config = dict(
    d_model=256,
    d_shared_expert=128,
    moe_layers=[0, 1, 2, 3, 4, 5, 6, 7, 8, 9, 10, 11, 12],
    balance_loss=0.00209,
    router_z_loss=0.001,
    norm_eps=1e-07,
    tie_embeddings='early',
    optimizer='soap_variant',
    beta1=0.95,
    beta2=0.99,
    batch_tokens=[16384, 32768, 65536],
    dataset='wikipedia_en',
)
Below are experts of layer 9 (counted from 0) of a mixture-of-experts language model. Rows are named router (the router's row for the expert), down (a neuron's output weights, with its number) and show model dimensions 0-255. Each number is 128 + 24 x the weight over its row's rms, rounded and kept within 0 to 255. Numbers have three digits each.
Before each expert's rows: "comes before" lists some tokens at least twice as common just after its tokens as in all text. This comes from a sample of Wikipedia text that the model never trained on. Tokens count by the router's weight.

# expert 15
comes before: "\n", "-", "|", "The", "==", "==="
router:101159124125184138125118127158122137155132124129147161153122110147103151086088118127168095100163141173138100159151094126158095140130167111091145119152078105134114128171092090148171139144135148146112127118147140100160145118157138120120096092120111149123120152134133125110094123127110134180102157124119101108106146169139149119146139118113141140109134128175155127157160105149154103136098144135103152076127119155101111106150105125123128124136154119145136160104163095161152110133164148164078095130144108139125154100097106126139118116148165142105160087178167141155132126123154121124130147149105126099106113156147078195133133154088085149133106102112142149155152115151111087189097115162132147104133143120162086160105145154107134140100148140121153099114165115114128118157113113
down0:167114084149139119124163152126131102121125144127121098105129103113122130082125138108151115192108186087147129139078141111142129165087109104114152108094146080153129114152080089140145133162125128113102128121114140127126148142134078142165150143121166146125102114123116121109140161130079143139157092123142135107148127131135119194073137153128116106136112087117118112081186069093136127071119146159157110126144126090111094153109110130124117106088118140122156152089149108107114129139132144111148135115101163124180154132136143101094109130146132135160144119106141120150127152154131138143114102104140104126121178093092097125148108127150098151132136085134162166140146139127152155120087135126115157129125128153147141091127153125100143121118094159094126135142124161173064129144126105
down1:151146146118079157111130153136164091140145123121116084144088084134094109115130135148165072094126141150153143158139131179085133104121096098090153108156154096107124129100092178111139165129151142139113150123141102104151102116095111112112137095158137127165114123170122157113126145146076124141169150146125134109121075146147116110086119141130088139108117123143107108145131118100125082093193153154101165120133097171112089164103125117162121150133128081134122159145114112097149132121125157132124135143094148134083102143130132116113153131137107095125103105098158141121153122143169120095137140130140115135121118127176165117105152151163125147121115171124136176073138095182134141152157098123123154139157125160092152124159114129103123146125169139154118128117131123140087122148124117

# expert 31
comes before: "0", "9", "8", "7", "5", "6"
router:066136120129183166118151127130125139137135123137157173140099135153116152105116089114167102089129138142167129142165104107147114140145167127108139122151106133129126162154099101114145176144154136179114126140140129113154146105142165122108111089129101158095144155129132125138133084126111152163104150108121121130061153182137144100138131092098146159099141150140138141134165082149142111135075156122121162123117122143122131113146125115130153117140168124130138138113143074161179111142152151123082102136170100134122140070107099104139142127119157125105164084158164160144114117117135124147130135148107127096109133164153119139153135137124086132127145097099148131142146089171129087176130127153143129112133146123161098143098154139124145127129141154138168107101162130121118141158058077
down1:110152144185145111150166103123103142120121139082129099144101120125091076096117098097105127162084125091116153111141099137115146099152134120167113140153151136134109116132156120143125150111104139116135109107081118121158144129119130134140121148110091139150151131124132129134120097143092159144130136148103141125098173113144146162108105142149151137142113184107163158147133150146155144174129142111142100185072106120152075135129088152137156113119113150091116105156086123085144122110092091128114078131143118132122136102143134153125135118112116152132087138131099081138160114111073164123142157129138128122123164121144116075092127093093118116102110110080102079135124149124114145082121120133165100116123095123103123111143098102139155101118125151129088165177146080097127100166106122
down2:129130148127133171090135184081137099171133142139156144121142149149142115127089095172136120140106137110150106105094175122154096095183129143128130172114113143141162105133170146165117135090132169153104118117086143112173148132116120086102124122078087167125086110131128123131107139133123079095122158144141112127113115129149126143091134106132172130132091138106162106146156120146157121127116120134104158106130144125136137096128152164119107103113118169148101094092120098149107139150093134148151125122141143110137171128186111113080118046145152107112121134158140170138132113141145170139139133113113148136158083139176112126105112149140134128065177115106102129122126130114149073123103106124129120127141117131162119135141116161122145125121127119123160092127150179132094135140102141

# expert 29
comes before: " ", "\n", " The", " a", " In", " He"
router:111142127146176127126137124151131123163125101146146149156127152146096144103090106124165092144168124192145111151159093100138081152157137128104132128141086106157111149142114090118172136137158149162102133125156101098156143130155142153116094095114112155104118138123127111124107116143080144162101141118098098101091146128182189093143162103099141134103165112152151121139163115168161117147116160132103163105136118146122124110169108109119134112127139099145143133111142060147178106158159155167113098141135110162145148114104132114143115108117150117093155107174141159149129123120165106123167151144075175105117120153154107168126145150107136147117134112106150154144138128155135120157123104142138154131127144098142134141117153146081153129103160133123142114088149117097139098152094095
down1:102108080105103120121137097130154099136093168123129141128127115123131116162125115093188110167184100124093137163146126176132128120164121171142167122108107082103097158169153085099130112132127091183116150144124104105151138142129123122141167137129139151160135127121117123065125094137161122131137131119097079127154124132124122124140132116125126130135092104088106127104091180126128073104078109095144120123158126104130128155142105098120115157173125123155161117135119180104121093143168121125113160140114129111134163137135112152130148121144129126107145161175125147124118130111155129087148184113147132161126105117135152135126135070151139165142116162166158122135165086095145141155150139094123116103132079121142124111133158144107136099141128141158128129123111163062116115124139097
down2:101125106093174130137126059128105165097077144085131134082093121129094120137136142163125132124173142129134132096124133161141155112107105119156181142149102140117153149116136127089198129143122140152160108143117154126112108156111158119148169151144130155108120152125126146138134118157132124129129114141097085091124132112159159112126123101131142115112080082141104116137133157130160147116141097109134144149119119142112136129103119172149114117137138120180132133148145145148131175134162104127134131133102118154109149150161102102123129116097134087074055137115122139117143169120152091148110177070153131111104145147120142125100136133125135139131095156131099143107124128093159156111119116073135162129138108166168133070141138143118108096113172105183076090130145148130127124122137119

# expert 23
comes before: " ", "\n", "-", " a", "|", " be"
router:108140122142174128117119104168127124153141112119165150145117126132095161124092120129167078122138133173153121176150096122152107156139138136103129152138106120142091161155102080123168124134152141159131145127152118093152162105126146135089092094126111158126125152119140085107139139145102152190095159119111096111096138138160161116154165101095144127090154123146145114140122113164123105152079158135099163097139119150100131115162105110145159098147151094144180159109132087153164100167141149160092107155142106152121141100094136117144125090124173120100146098170131142154130130111154105130149137133086130107087108159152127164122148123101103153134117102107167153173147114161130094158115113157142135104153128105151118133122150176113159114103154125126148130130153102095117130146109111
down0:113127117111133144119119122143149149150155131099111095153104107171097141158086150088136100101115125129144138080146157133101120113116128131146185074162138160125153134129139114114146126139123122135110098091143154084132140156137148119103148147131117115172139109093105116125129120135088112129160144160153097109154173162116150129146143118156148121104099137114089156139172139138084161130154134158108142150123112153110070143140129095137158111144156134134115127123128126134133114089146093165123074112132156144116125127148153141157084123137156129138109141108152156101108135113101125143118116104159127126146101193115122104116078122115166129127079109101153165146157090140135140155172121169145130078086171165116118103103177151145150094180144136172161071121117114117154139109133139
down1:160136149111143135159143113123134143160099097130141099128133113132165186106094087118144143118153113174137090133126098126126116170112131125129136159129133129127084163152138099161176149147160119133117119121151148121172109112115122135110134166138146130094099164122122152150120151134107135173104123078125102133167125114153141153140109114107177093098124167147141148100127094123112123145103089143165109094077111116148146089147112125175147115146125137140126138148127102106092117143112157131165080088141089154102111124138109119136099108145132148117117143099145163098144127125103138124134150121139126122158101122116125163147156134113076134151133100131111130168170090145121108132109162144135168145184093103150120187075151119107125131084101069090160169135111134115172163149126136

# expert 7
comes before: "0", "9", "5", "8", "7", "6"
router:105146130142160144118115154144113114147160104157150157155127094179096150115110091123166104101155157157148152142154117115150120126142136155084149101142094126132137162151102100119151149136157145148102134128134138103165152094139163124106096084128110158094142169130128126143097089135091146162109142121123123127076154144122143109141139114107168147108096141167143125132164121150154095151089164145140163116085114143109131121169143116124149088139152084133145145099181102148146113148154115123079116152138104146119094102087133105161139150133162134100144079169142147156100098101130113133107140140124149092110110159168096148110136135111092124125110103108169136157136106188131111153103124153148130087134128124156110156170160143124161148124152176115157106133153143121114116146122076
down0:155147115140138131137170139145151154136146125097153122108162151078107113152138159188096100109136114098119122107127127097064125157134095102131136144093114158102137153118149126116119157160141122107132094140118112125106114135108115096141131126160187125141135110095176152122130134107142142100082123139152153098122140160112131137107115155135092154153137147146132170097099147126083118095160160099120152131165188115138104134134145112112122131124139156148125124166146123206104129078109139159121134097096116107100133138104142136105109134152081147116136120141136118145148101175165156104132122113127151145076124159094081136144154124182122117123141136170138182128161113140110154149102107099126138135136161117055109117160145146168111146156125148161120151119151133165112112140144131
down1:179140128131135138129102155142149105163118117146109121143115124128105154102165103147112149136117130137156140130114101125167098126146118109129132118123169074133147112101094127091092125106134125111102115113142101121073084099136130131114178135133166127104191154155138117179121185105158155090155103146107164140149127170134152163183121093095091121138102088148156130087122143159133101135106143124107150132160134113092141133117133125092144123132123126133126148131138108135094152144086154160134115150093081124127125120151076133186096100125143124142114132128183137110141111115133137141126097134135119147104080154084112098109170145134118099139085147143151113128111083168117102139131119117144132129098146131115087156115157104118147127080108146083086088138113158125125110108091102

# expert 9
comes before: "\n", "|", " The", "==", " He", " In"
router:087156125142161131113119117150127136155142122132146151149105119165103135120100099109163101126155134177149143175156112091140102121129149109077135122146081117153130160154115089106155154126161150148120150116125111119165151120141160126088111097120109180110141182133145097117130078150110170154112143125129126112093168147173158113137143103093152156119142134145146125131134104149184089157098158141121145099112147147108141136152114110123145117131146105151150153096179098152151119157143144121104117156129098159125154094104132109143138130138164103114164081132129150178119106107163094148153143149106158088107139157175119158110157154115126171132106114101151145161121119177149105166130100157163163105139112116145100153120169155125130124132158147129153121119159142088127121119115095
down1:140116153174152112123128133137118123114152142125129162120138134112078115127125172131096124153161133111135125115095093158113132150105115124126134155119163158136126124163129107145089164116122106109139179146117137094143119133098128151104091109167148154083165064127096133134102166170128119187119185155123086110173154104112111128152146106111151145143085124104088108081139146105117136149076135179165093134117116164135115164076167135138109136140125118093113168129148094117075092094122129136102113130129142113162127118139113158135156100150115120134105110168139160131138147123094127145095140113102151172100118122126121115127117133134128128069114090161108166120114107110123095192096132138101109128156106123077145109154152106096131137149127123117125147128153109147115126117112103
down2:118116130102121101118144147148123155143057133134153109162107118149136121116123092109114124139130165150121153107114126158090144103139135133157119143140093149093158139095130125097133120090142135146093081174123097122149123193125171122079087112145150142118104123132137113113189152160148100118156116124114119177100112123128118192117107136161171092098146146172086088130095138104164154121170091129146137126161141118154142098131129096123133159121114112110081069168146160128133141140146098114166100096093125124119146143133115156103095133088106117177149123109159113097140096080138154160111137112095107108081136135114108130155141126108143126137102125127111109138105104122106134124115136121130145148145155136086149124068102129119110112168139108142116122142111103142136088120102117

# expert 14
comes before: " of", "s", " to", " in", ":", "ed"
router:120180119158160135112138139132068124151143135140148161134131121158102154090115099140170107088130143139179140177158121157143128141128174117105127103150109117186109163165113103137142173112149137154086153106114125100149142110127157179097099094109094149125136146134113130126140097166107159169093143095107099144082130162143150109130133090078142124106129128148184115133136097158128128137066140142140142128109117140136106126129125119154141095146134113171159151114141097143160116153162169136114095161128112142107131084090127083146144128128146112109134110162124124142131138138159103116142146153112134095111111156135107155122149135090109124131125108085157134173168090145118095147127106148158149091131116135185127151099148157112107129112134124146150096145150142092136151131116090
down2:158138129108119148115130104126105163118170102184133110090142095144118162117116096128114116133124126120124185156130134149078125119157105126091099148136083084133089102108123131135115131132147129144125108094099137152121092152140144117093151131164125137111093116168126151110182083154115131137095083085099172135129120173110131120116140142148085157131123127131176128128122120136142133118135150102143128153121095110158139168133153114102120145110089124114151081133116112125140112158114144172139108149140121129142102152114094103124092103119129118132120173131151097131116128107193130120133116168124170122135171126135103119120128132112162092115048109146158089152127127115167140141119100107154160114101136177116134101066093140146072085106094131135154115129164129119134136159121158
down3:146147143091116125097116146172145101109126128106107132141155146108125140096172116118125105112146111134079139144086153149140129108139074117110122090104152107150136166101098095103105141140172079098107076115127133074136097144128148128140175124114121111132141089130153138107147104102165133143138140153116132127118150122106120086096101070141088165145109131172091166138134134159113124116162128151166139114132143115117120148119152143104129137144120153130148089116142104109143077117124093164090179134129130148094101100147141115098095113171128174163124169138088110128115159133157087134117075111117139115076156137144119126061147126142139130155099136131132120104140116124143155124164145095130108160114164119123162133136116165151108102146120129180090129152150122141121093156134106

# expert 10
comes before: " |", ",", ".", " of", ":", ")"
router:102143120150161154121125125156102132151148116135172193145105099144109147105108082115163104107149130141150125137153095100149111142127159115076135099149097106144112145169114090146153158113149142172115131115137127103138136118157139106083120105119081163127122143141123112140096081152130161162090146123113108117089164162139148067125141100111140131100131113157153111140134108154150106157096146140100147095117114139127124097137121095147176115138168119140165153112142095165167113133134131138096107159148092147140127087105123113146132118147152131099162087146126151143094141118148123131115165140114139090110111170177099150113149137100107145128123110109157140146141116169129090178121080150163164111136133130153087143124159167107136129124141144135153069149162133103120158136092117
down1:138141120152130114117108118107112156124129116115137132127125133125127120123142117134132138138119119124121135122120130130136126128124136121120108124148127138131126106122121122125134135130147134109145118151131128140129144147137128144125132130140157112128138141128127125129129115132155119117133114131124140126141123131124129142135116131136117137122113133129132121120123106131136127134127155126119120134135130127122122136144132136126109145114255140128133122107122132123130128145121120125138127119133073135128119146139116255103125144132120122123122137132135134124123130119110120127131145145140128140140149120129118134131112128113137124142133129125138000130112126117119127123137120135141114128118126115124121124117137121116128118119137131135128135126113136136136135110134124
down2:146128140136132138110142108130141131140094156148123130127139135094110147139121119116091117133153138165119155122125153161146149140123122135115129141146149136128136145132118099153117119164176144142139135154139137131138081092136144137097126146113130136134109107163121118113107112139117104101172128115118133129147112153114129131145119139100128136107129101110111092099122129092140138162136137167121117103163133143130145151117117140115091106112255146102114163134110112133157122150118125145115070120112000103135132136141114223135148112111129114122124161119123092123102098094129144137156108137115132138112093130109109133116128112114129123117108118109101066121145116125134121137165139153131174103136136140116136141160132137106104122158133121121101117119122145146125102152128135

# expert 25
comes before: "1", "2", "9", "0", "8", "3"
router:081143125137172131126120128160124122152149122142152154142114134160103170121098090097167104099143147149160109158173103130155124149141159116095138105145102124147092157156098087139159157108135144158105136126145125106160146110141173145098095093115094151125139168135128112124118069142107155177104153109115111137095161158153155104147142091096146139107160146156151114139149100157138111148097152136101163099127129157136124117148113105127157124163154110153148148112153082152159107164145142153098105149155104144120121090099093087146126122136162129108164104171166150155127129096145103122148141159093140103109124160163110159120134135103093152137130098099157136147158107168131092172139103166151145101148141122164103131106157161108130122117144139131162092128160134098126128131098107
down1:110119099076105159159115149146138126189075114110151135131127183132172102130139100135118118103132096116099071111120133123118105092124166131139132135129142161098115123080110137146090153103128152096117128190122148133132129152185119114128093093115119140127145113150098123093116126150148107129104069121145124072154157115111144164080123120107142121154131153172150127116103090117128123133129162136083126140127122154145129117142126096145111112113133137158157132102123127139130124085111112136149164092066142113123152137145131164117143135111124143154146125183162122132150171147142110152157154134172116118084107083088103117101126118130115114098123112198120127138164117108124133118155110117133138108109109144160122076143115127094112119116150121089163166098131110152091085122125110
down2:095147101115126112131091171077125149135121156146169126155106113107103136117091168140095079114115090136112135131125138119125126137124160132135127111126149082152127151140080140193160160137148092125082129120147145128132135135133121151135090082125154103113158166124142154106103103147152113120131116113105131106103103117095132136125135125199137157135084132148147114135121113121118118093132148099130139140108138162124122105115138148116130145097146154145127124137110163147106120116147144128143123127112166136153116121109116141116146103102080147132105093116143158140152123167154120106110136106120158111137118093128138095134164174144154093130185102110185133202122144125099111161200150084172089134119152149116119159108137164133156124092079090119090134121128146134129133089182106

# expert 18
comes before: "1", "2", "3", "0", "4", "5"
router:105127142130170140133109163171127117154157127131166191169091102145101131105101098110168088082125137146166114128160139119148122139119145132084134116150095125121116149141128081128146143117123143161107119109155145105140176101152156114101112102121092159133119132146107121154114117162110173166111141094114110116115150168134164112139132086112157121099142115137152110137162134164131112136110177149115161098109118140129099092132107104135153086135163121112151146075155098143143091129164143133101103149147099149144140096124133097165146139139146157080148117153142144144110136090132125124136135150120117091133118162160105170124117103123072145148105106102155146142125109168111100151160105156132136125144123119132102117103203159109139135111126153112189080154159107094127141125115120
down2:169102111142163105104128141124101099102167115116124139094132122166111156113135124141172094137105127152138135101116116104147129096143109121150109081147130126157146085123112107131141188137150126117112132181096120117157114114118154146135117091108114149088145104125105147171078151178140146134119122106126126157093104120125134096166166103136123145078109082118130122118121091133110091134119126142103143131168173166121097104108111170102129110146098117153133110074077124162140147145143131126114097161096120081142098151146148157091135115140142097121125119123186123143109118114094138076099175140153116098172128139126139136104122157129108100125085118093154111171109150159114077151124087121102110155135122137123151143185143147105140143130141103112133132151145184123134115143112135
down3:148079099141133088143122138081131135131155110121136141141151107136120093121116172134154108138113098144153151092127101106116168117151099098119151164140146152166165100137140119157126125159158097165163112132146127144108139133144091140086138139157097128131088143130093154114170152103122150131097137114093156165085110134117097153144154099126127164115145133154130158107143171132100117103090129146140149163162098159089102105080151174109110150149142152125170116142143115164125115118147133087109134137140128096148111109099130160126141100117114105102113113169117168093161114135108114165170106158134151161153090170137122133112154148095101104149151106127147129105116098122141099148162101105151108158165104115162146138109148153136131162124107098155134158143102151082177140097155098

# expert 27
comes before: "1", "2", "0", "9", "3", "4"
router:099130139140181140123121142157131122141152127132148174153095132146102135113091085117169111085130144165155119139168124108152121141130152098089132101154110136130084149159115089137154156127133134161103130134154151114164160108145158133087115096116090146130121152123118126120115114149141168168116160113125090121109165183152157098139130101088158110079143121139139117154155108145122113145099148143108171086131102124139114118136124129172155116145149114115156162102165091150138116158154149148083112143150093127127134097119110091147111113139175126086161111149164126148127144095135136138152132158094110106120086159180103163123115111119097141139154128102152128147133118170102087179142111161139150116141155128133096117120173152100142124109148161102169079133148129103127126126107083
down2:136095131112135098134125105136113160153121105096124156129150134085164103145141132153169079152150073100192097106119147182141107107155124141145125103165084096166110151086124116183167130082124150145099104139134139119084131137121111159140101095179099144154119099125110103131170113158089090133112166152138111157120134104141146136127160152134135126110109093146156166081072144128105139132122152107133154151117137101122131147134118109135125157180151144151130126119135108100145147101170118170143158149130154148104091156142118118117125147125131068135107112109121124115119151151107142133146160139116144158151147108148102157091138126099109132136129120156107146120086115108108089143149103113126105120111107128145171130111133089142131123165149145144164097129170142161154135100172121
down3:115113133132086118157120121141107121125088099111122130117150076124133131138124148173164075130127098141126097106120087105147090109116094151123127124132140135130086129118139115169123159157095107105138164106125145113088156138116106133151134087123124141116120166143153110167139142124149125128148142146122106095176096157100098101153121176137117153104151145153126112131123173192167165098098124136147141153117147122129123148116164129106093170126161116147152127144100112144140106049142153153150118101108127147108156150092120151118123104068111150160136114152138103105154134158102120123104133131072152154105110114125135110120142149133122114186104100103162106124142125146135088161114104096121134136141087141153153167098125155144124120118166126114112136130185054146158130131160121

# expert 6
comes before: " the", " a", " his", " to", " be", " an"
router:103143127128160118124122136151128127156107128136144179145125109126107142129093112131167096091140147154149127194146096083125078144136134138105144111124104117157108156142102093111154143115139134161125116099159099117162164113131153118108106082108120161122124150128127118094132109136130164164085145118122123121092184136171160101146163087103134125091136119162151121136141093164126093147112140130119155071116146139111134118131116133161157132132148112134172143109155083142166099149143142137105122172151107151138113095098120124138133098150195128101161104157130144166104164119138105096143152161102117090105143151159113153129157145091106146131140099101148141152164109159139097162126112150167142080116127092153085119118138172101153119118143117144140097139151132091112118125086102
down1:160131149103128184104129137088134131133174138139112119116106152134144135101121196121102134120155149145191138129138128089135149143124115129186107132151138147153124155140133128119104122133082112154123134141160099142122146128096112152161137099112149110133127116122120113124110163081110154096144143127142160139158128105100106145147174153135121153117148118129117088083092077137174154132106110129092116137102166142128098151127081116135079092119167101146127136146133083126130109153135110143128113155091132109161096105113120084123123128135077165131131124129126093144170119109147129166069110118074129101160114135149157118105142134160123097142149100127130103169086156123138101122107103114135098163101081129134156135149097142130100143140179152132097103157190139107107126118138103
down2:115186147116122123160124123115112097160153120147136142135144130125146122146139151126088164112170156134150161161130115107118113133153159162150130112079152118115117137091098102202164076141173125112168147153153140154110111118100119143145104102110101126108151147116082164128144122124142167117111163123136066125155143124155138066137145146166120100138121108115138152104125093124125099128143099097098110138130157165141132152156102145071116162126156116139149164129132100131130171142172071106097140090107161125097094152151103143118146164132134121132159149119142123107153113143150179163109179163142121104128140155141130132105145154121140147072133162129103114150115158130167135126144106118108145167160120155102130125149174133132127098105148109116129142151106105149125164138119132

# expert 8
comes before: ",", " of", ")", " (", "==", "–"
router:086142130138161131121123112156106116163145112126154171147110115160097151100100092097163099084138159153151121168160104099139115153143168123100135116141101109151119169156102093131153170134120153171114148117134120106168148129153156149105100108120097160131120166150136111123105070136098155163101153120100109120085157159155155102160147088096134150107137128155149118136141110157141100150094148140120150097111108156101127104144113100149154110161151106174153145111149094155160105149154145147094104153146098152134126080113114104141121121140163130100152104157166140148111148105150113116123142151092131098098135159162105160119151135106097141136137100098150141153156106157123102169134106155159136103135117119177098145103155151112135113114149139144160091117163115101132134131101095
down1:124151109139144147118131143139097116133125124093140111137097128111070141195120142117132142108124139140112166162119085100127115166140113132153121135094162076116121120144109106142103133064137151127184114118133118098166114153109124164073130131131165116148112145118155139116119167139101153127150109184147148154143132167176096121146095168101132128099146157145113144109133137131109135122123146070110122124123120151137086119145116166111157099122120098099118121131103126137111132146142105107112155102135135108140127129165093107159125162161108154162165143094116144171121116118079162112061112173136100105103141120153087111142090102121105097113141137145137137124142147133109146174159091133105125174115151106093128103100152121112138132143128136097071181161146148160128135122104143
down2:131123136162149134108154180081098173169135101125135186109133154135152138105084086115117117130132137103163135134143150127206130136142148141156121155145123114142134119159162168149152118183106133135113137149092135135153154128160137068127120149155101095126130113102084152120128137165135116122143146110160139152141151152090121174165159174086148098098114129133097084104119112113125108140152103160066090141138110135132138121122125121166156138160097150126116156130117127175152127130132112081175100115104064149104143150094133134092114127114151096123137120124171146149149088136100133127115123129108163132129133139104124129104135164150117137109166107134129125118128129137148086149119132122087144091146131162110141166146110104095128168091116105160142134091116163139133149114115119

# expert 20
comes before: "s", "ed", " of", "ing", " in", " by"
router:090137129148159133119142136159104136154128130136153151149118113154104144104100110088166098079143135155162125158167117106160106149131176110099131118153102115155109174162112104135153167096140149161100146106137108111165149117140169138106100099118101157118119151138126108138116084160110161167103154108104106133095147164150158103157140108083140143104141138147153108155145105158138107155093154149112154112107127157091123106142111127153154107150147116159152153102159094153157111156150147138097100140128095157133132090090128104148113117112168118104166098168132138145125155107149110127152148163099143099101135157153111149118140144105099143153122099088164139152158091158128103169136107161143145102153144110163105150098150161119144128102152147137162081144157123105101149152105102
down1:116140130131154179121117115112166144129113116117126118115084150135141154134122153148169124134136124163140096146129112128182133130119188166118152105198122118118168120104121117110140148084130098185156093110156142098163114108172147150161135114153159110128144126127168098152134139172149147153110096160124157121153138139121103085150100102142118134161127145205118175140120146096116148168116107141114107109122147124146140127102106132121136120111166140129158134108145173153133102141106098137103108134167099187128127136124153133109140114122126132120109141124145107117106125130112130110124093122104085179172149142176147161116156165107105138155128141126154152139129094143145143154150092077079119136165136138142132174103124122170093109119147121108130159101093107095146134153116153
down2:107100143156159123150091120127111124146151154146110111118127105112154168108079119091095136118095119139148138103167141089167148162114110155108149135152107144121152090142139149163165170122095170128106156140155140157114117102145099131152109122100164162081112139091144122152100151157100139090112098150143120153165148135139169161162161119172154132150172104070130142140138111144150130085129146158095135105131139113097166111105113127131096095104132124164101114122123096108101125160109145153157119132105132112152149158127177126132186122104123113114170107159112122163155115117129139099119104126128149136159080131101117158095129138128101156127099124134099149091112160104153130141109084131094149128124098095075131137104111152135139151152161173109101125095136137118125152091138145

# expert 3
comes before: "\n", "|", ":", " was", " is", " are"
router:087145127137169137124108124155128123150165116150179181156120117145103147120101105123166105114158137156143131161148109119140108143143147115073135132148097125140092156164116095107171142126145148167105134134156106095151147093149154142089097104133094175112116171097121112115119125139113156174098138121121100118095139143138158105137159098098151130091138102168146121133129114157162100141090147138125159091124109152123151117166098108142161113134155106154170146102157105158155119148141143138097111155137107149123109100112123109148122108131173111099166097159113150168104123106161107135123149142113135089113119172163097161114151135102110134121126108103169139170138122192133108175135092149154176129147130132160122140131160159108161121124169126119157125120160125085106135161125116
down1:127124123129129130130123127126129125129132127128123128128132132124125117125129129127127133127127125129134131124123130131125133126130126176128130130130129133132130125132127118131143132133127122126129126128125145126122125130130125125131127131133127143131128126132130128131131130127131124128129127131132127132131132127124129128129132126132126135128124129132131132127127132127131129131125130128129122126129127126128131130121127132123131132126121131128125129128125128131128128122133126125132130126126126127129131125125126186126132123127128131125124123098126128123127122124126128122125127118130127127128126127128128126125130122129124125126127128128133126130126130136134127123132123126130126125137130132125131128132000128127126130128125123126127125124122127130128129128126130
down2:135157113138140126123166131143132135137132169153125123123105166136131152110140106128166120187110137097130135164171086127131128117116145101136108110141170145122095145140169132142128141120137148142115105138098115127118154156099104143096097115127102188092126091133115134151129099111076135155109133100136112163128074135148136104151138131124146166116150126098155151125097106143120094115127110133098129115145108149134076100130115108116151095074119106168132127179074101178132121108095092132131136143134120145146085122073107157117090135162094140106137117140147107115142140121148091122111143112129071106118138123105114140144163123084112110143121146128136106143128114115110111126123175129135117121136132103126133147099220150119162087111153155066140168151099085106119107124168171

# expert 22
comes before: "0", "1", "2", "9", "8", "5"
router:082144121125164145119133112143117122151138111144158158150111124149092165109101094091163103090149142150158116148165111113155109151142162129087135119147107118148098166165100094120157160115143149163106126117144118099154152119150161124097097098115090162119118153136130118125102071139107158163100148095110100131089165162163157108135143091096141138106150139146152120144137095156138104147096153144107161095116115151114128104150112115147161114151154110145151144102160090162167111147149142143094098150140102146138137082113101102145124115138153124105164098163169150152107136100144117117148143148086143095100115161150114158122137133095092154134138103093161142155143097162116098173144102156143139103142137112154104136102160152107148133107148154118159090125161122101110124139101089
down1:152128097121085165099141141150115178103148149136163113147144103142124089158132117135125127105129137134135124164129167162137087121091107143142095145105131166144166082115123147127151108133103135153118135132127164135129140121112147094142163137131155177140128140153118106118123080141072182144107100117152123140145099157118124103155143107136143108136117160143100099156126132080114089124167161131139113090127131166123105135075108113140169099121121111104126096144128148129148085097135116103162099110113137162156171115124104130126162070129161164154142144162115121093125127121132119104147120145137145130118095152156126132193090123158119091174089135134106117137100124117138120128116116098134174142119118117122144160158159160142146116094167163122183105160077159167115137134096148
down2:138123105134180114153117079069128137142149132103145146127112128148119061126108104078141144072135074130155071156128135150116141157146141148147135160162118145103116150172093134169156169097125137117095145116096148171105124134116132150136155147151108139150100109122157125124124084129099170117116116137137080117153094150110159143130154117135139108148139169131150145143106102144131117168121147140145129111124130144119155121094121125123128077153136155169120120085138142150146112154111103118187125108104092135151136168104123136130110098149165132165134119117097131100095125132120158106119087132099132131150120158109096114123109171132101132114146101093119140120171109122158088147166104142064152157148119156150121118123168114127118100126110136110165124114155181130108164154164132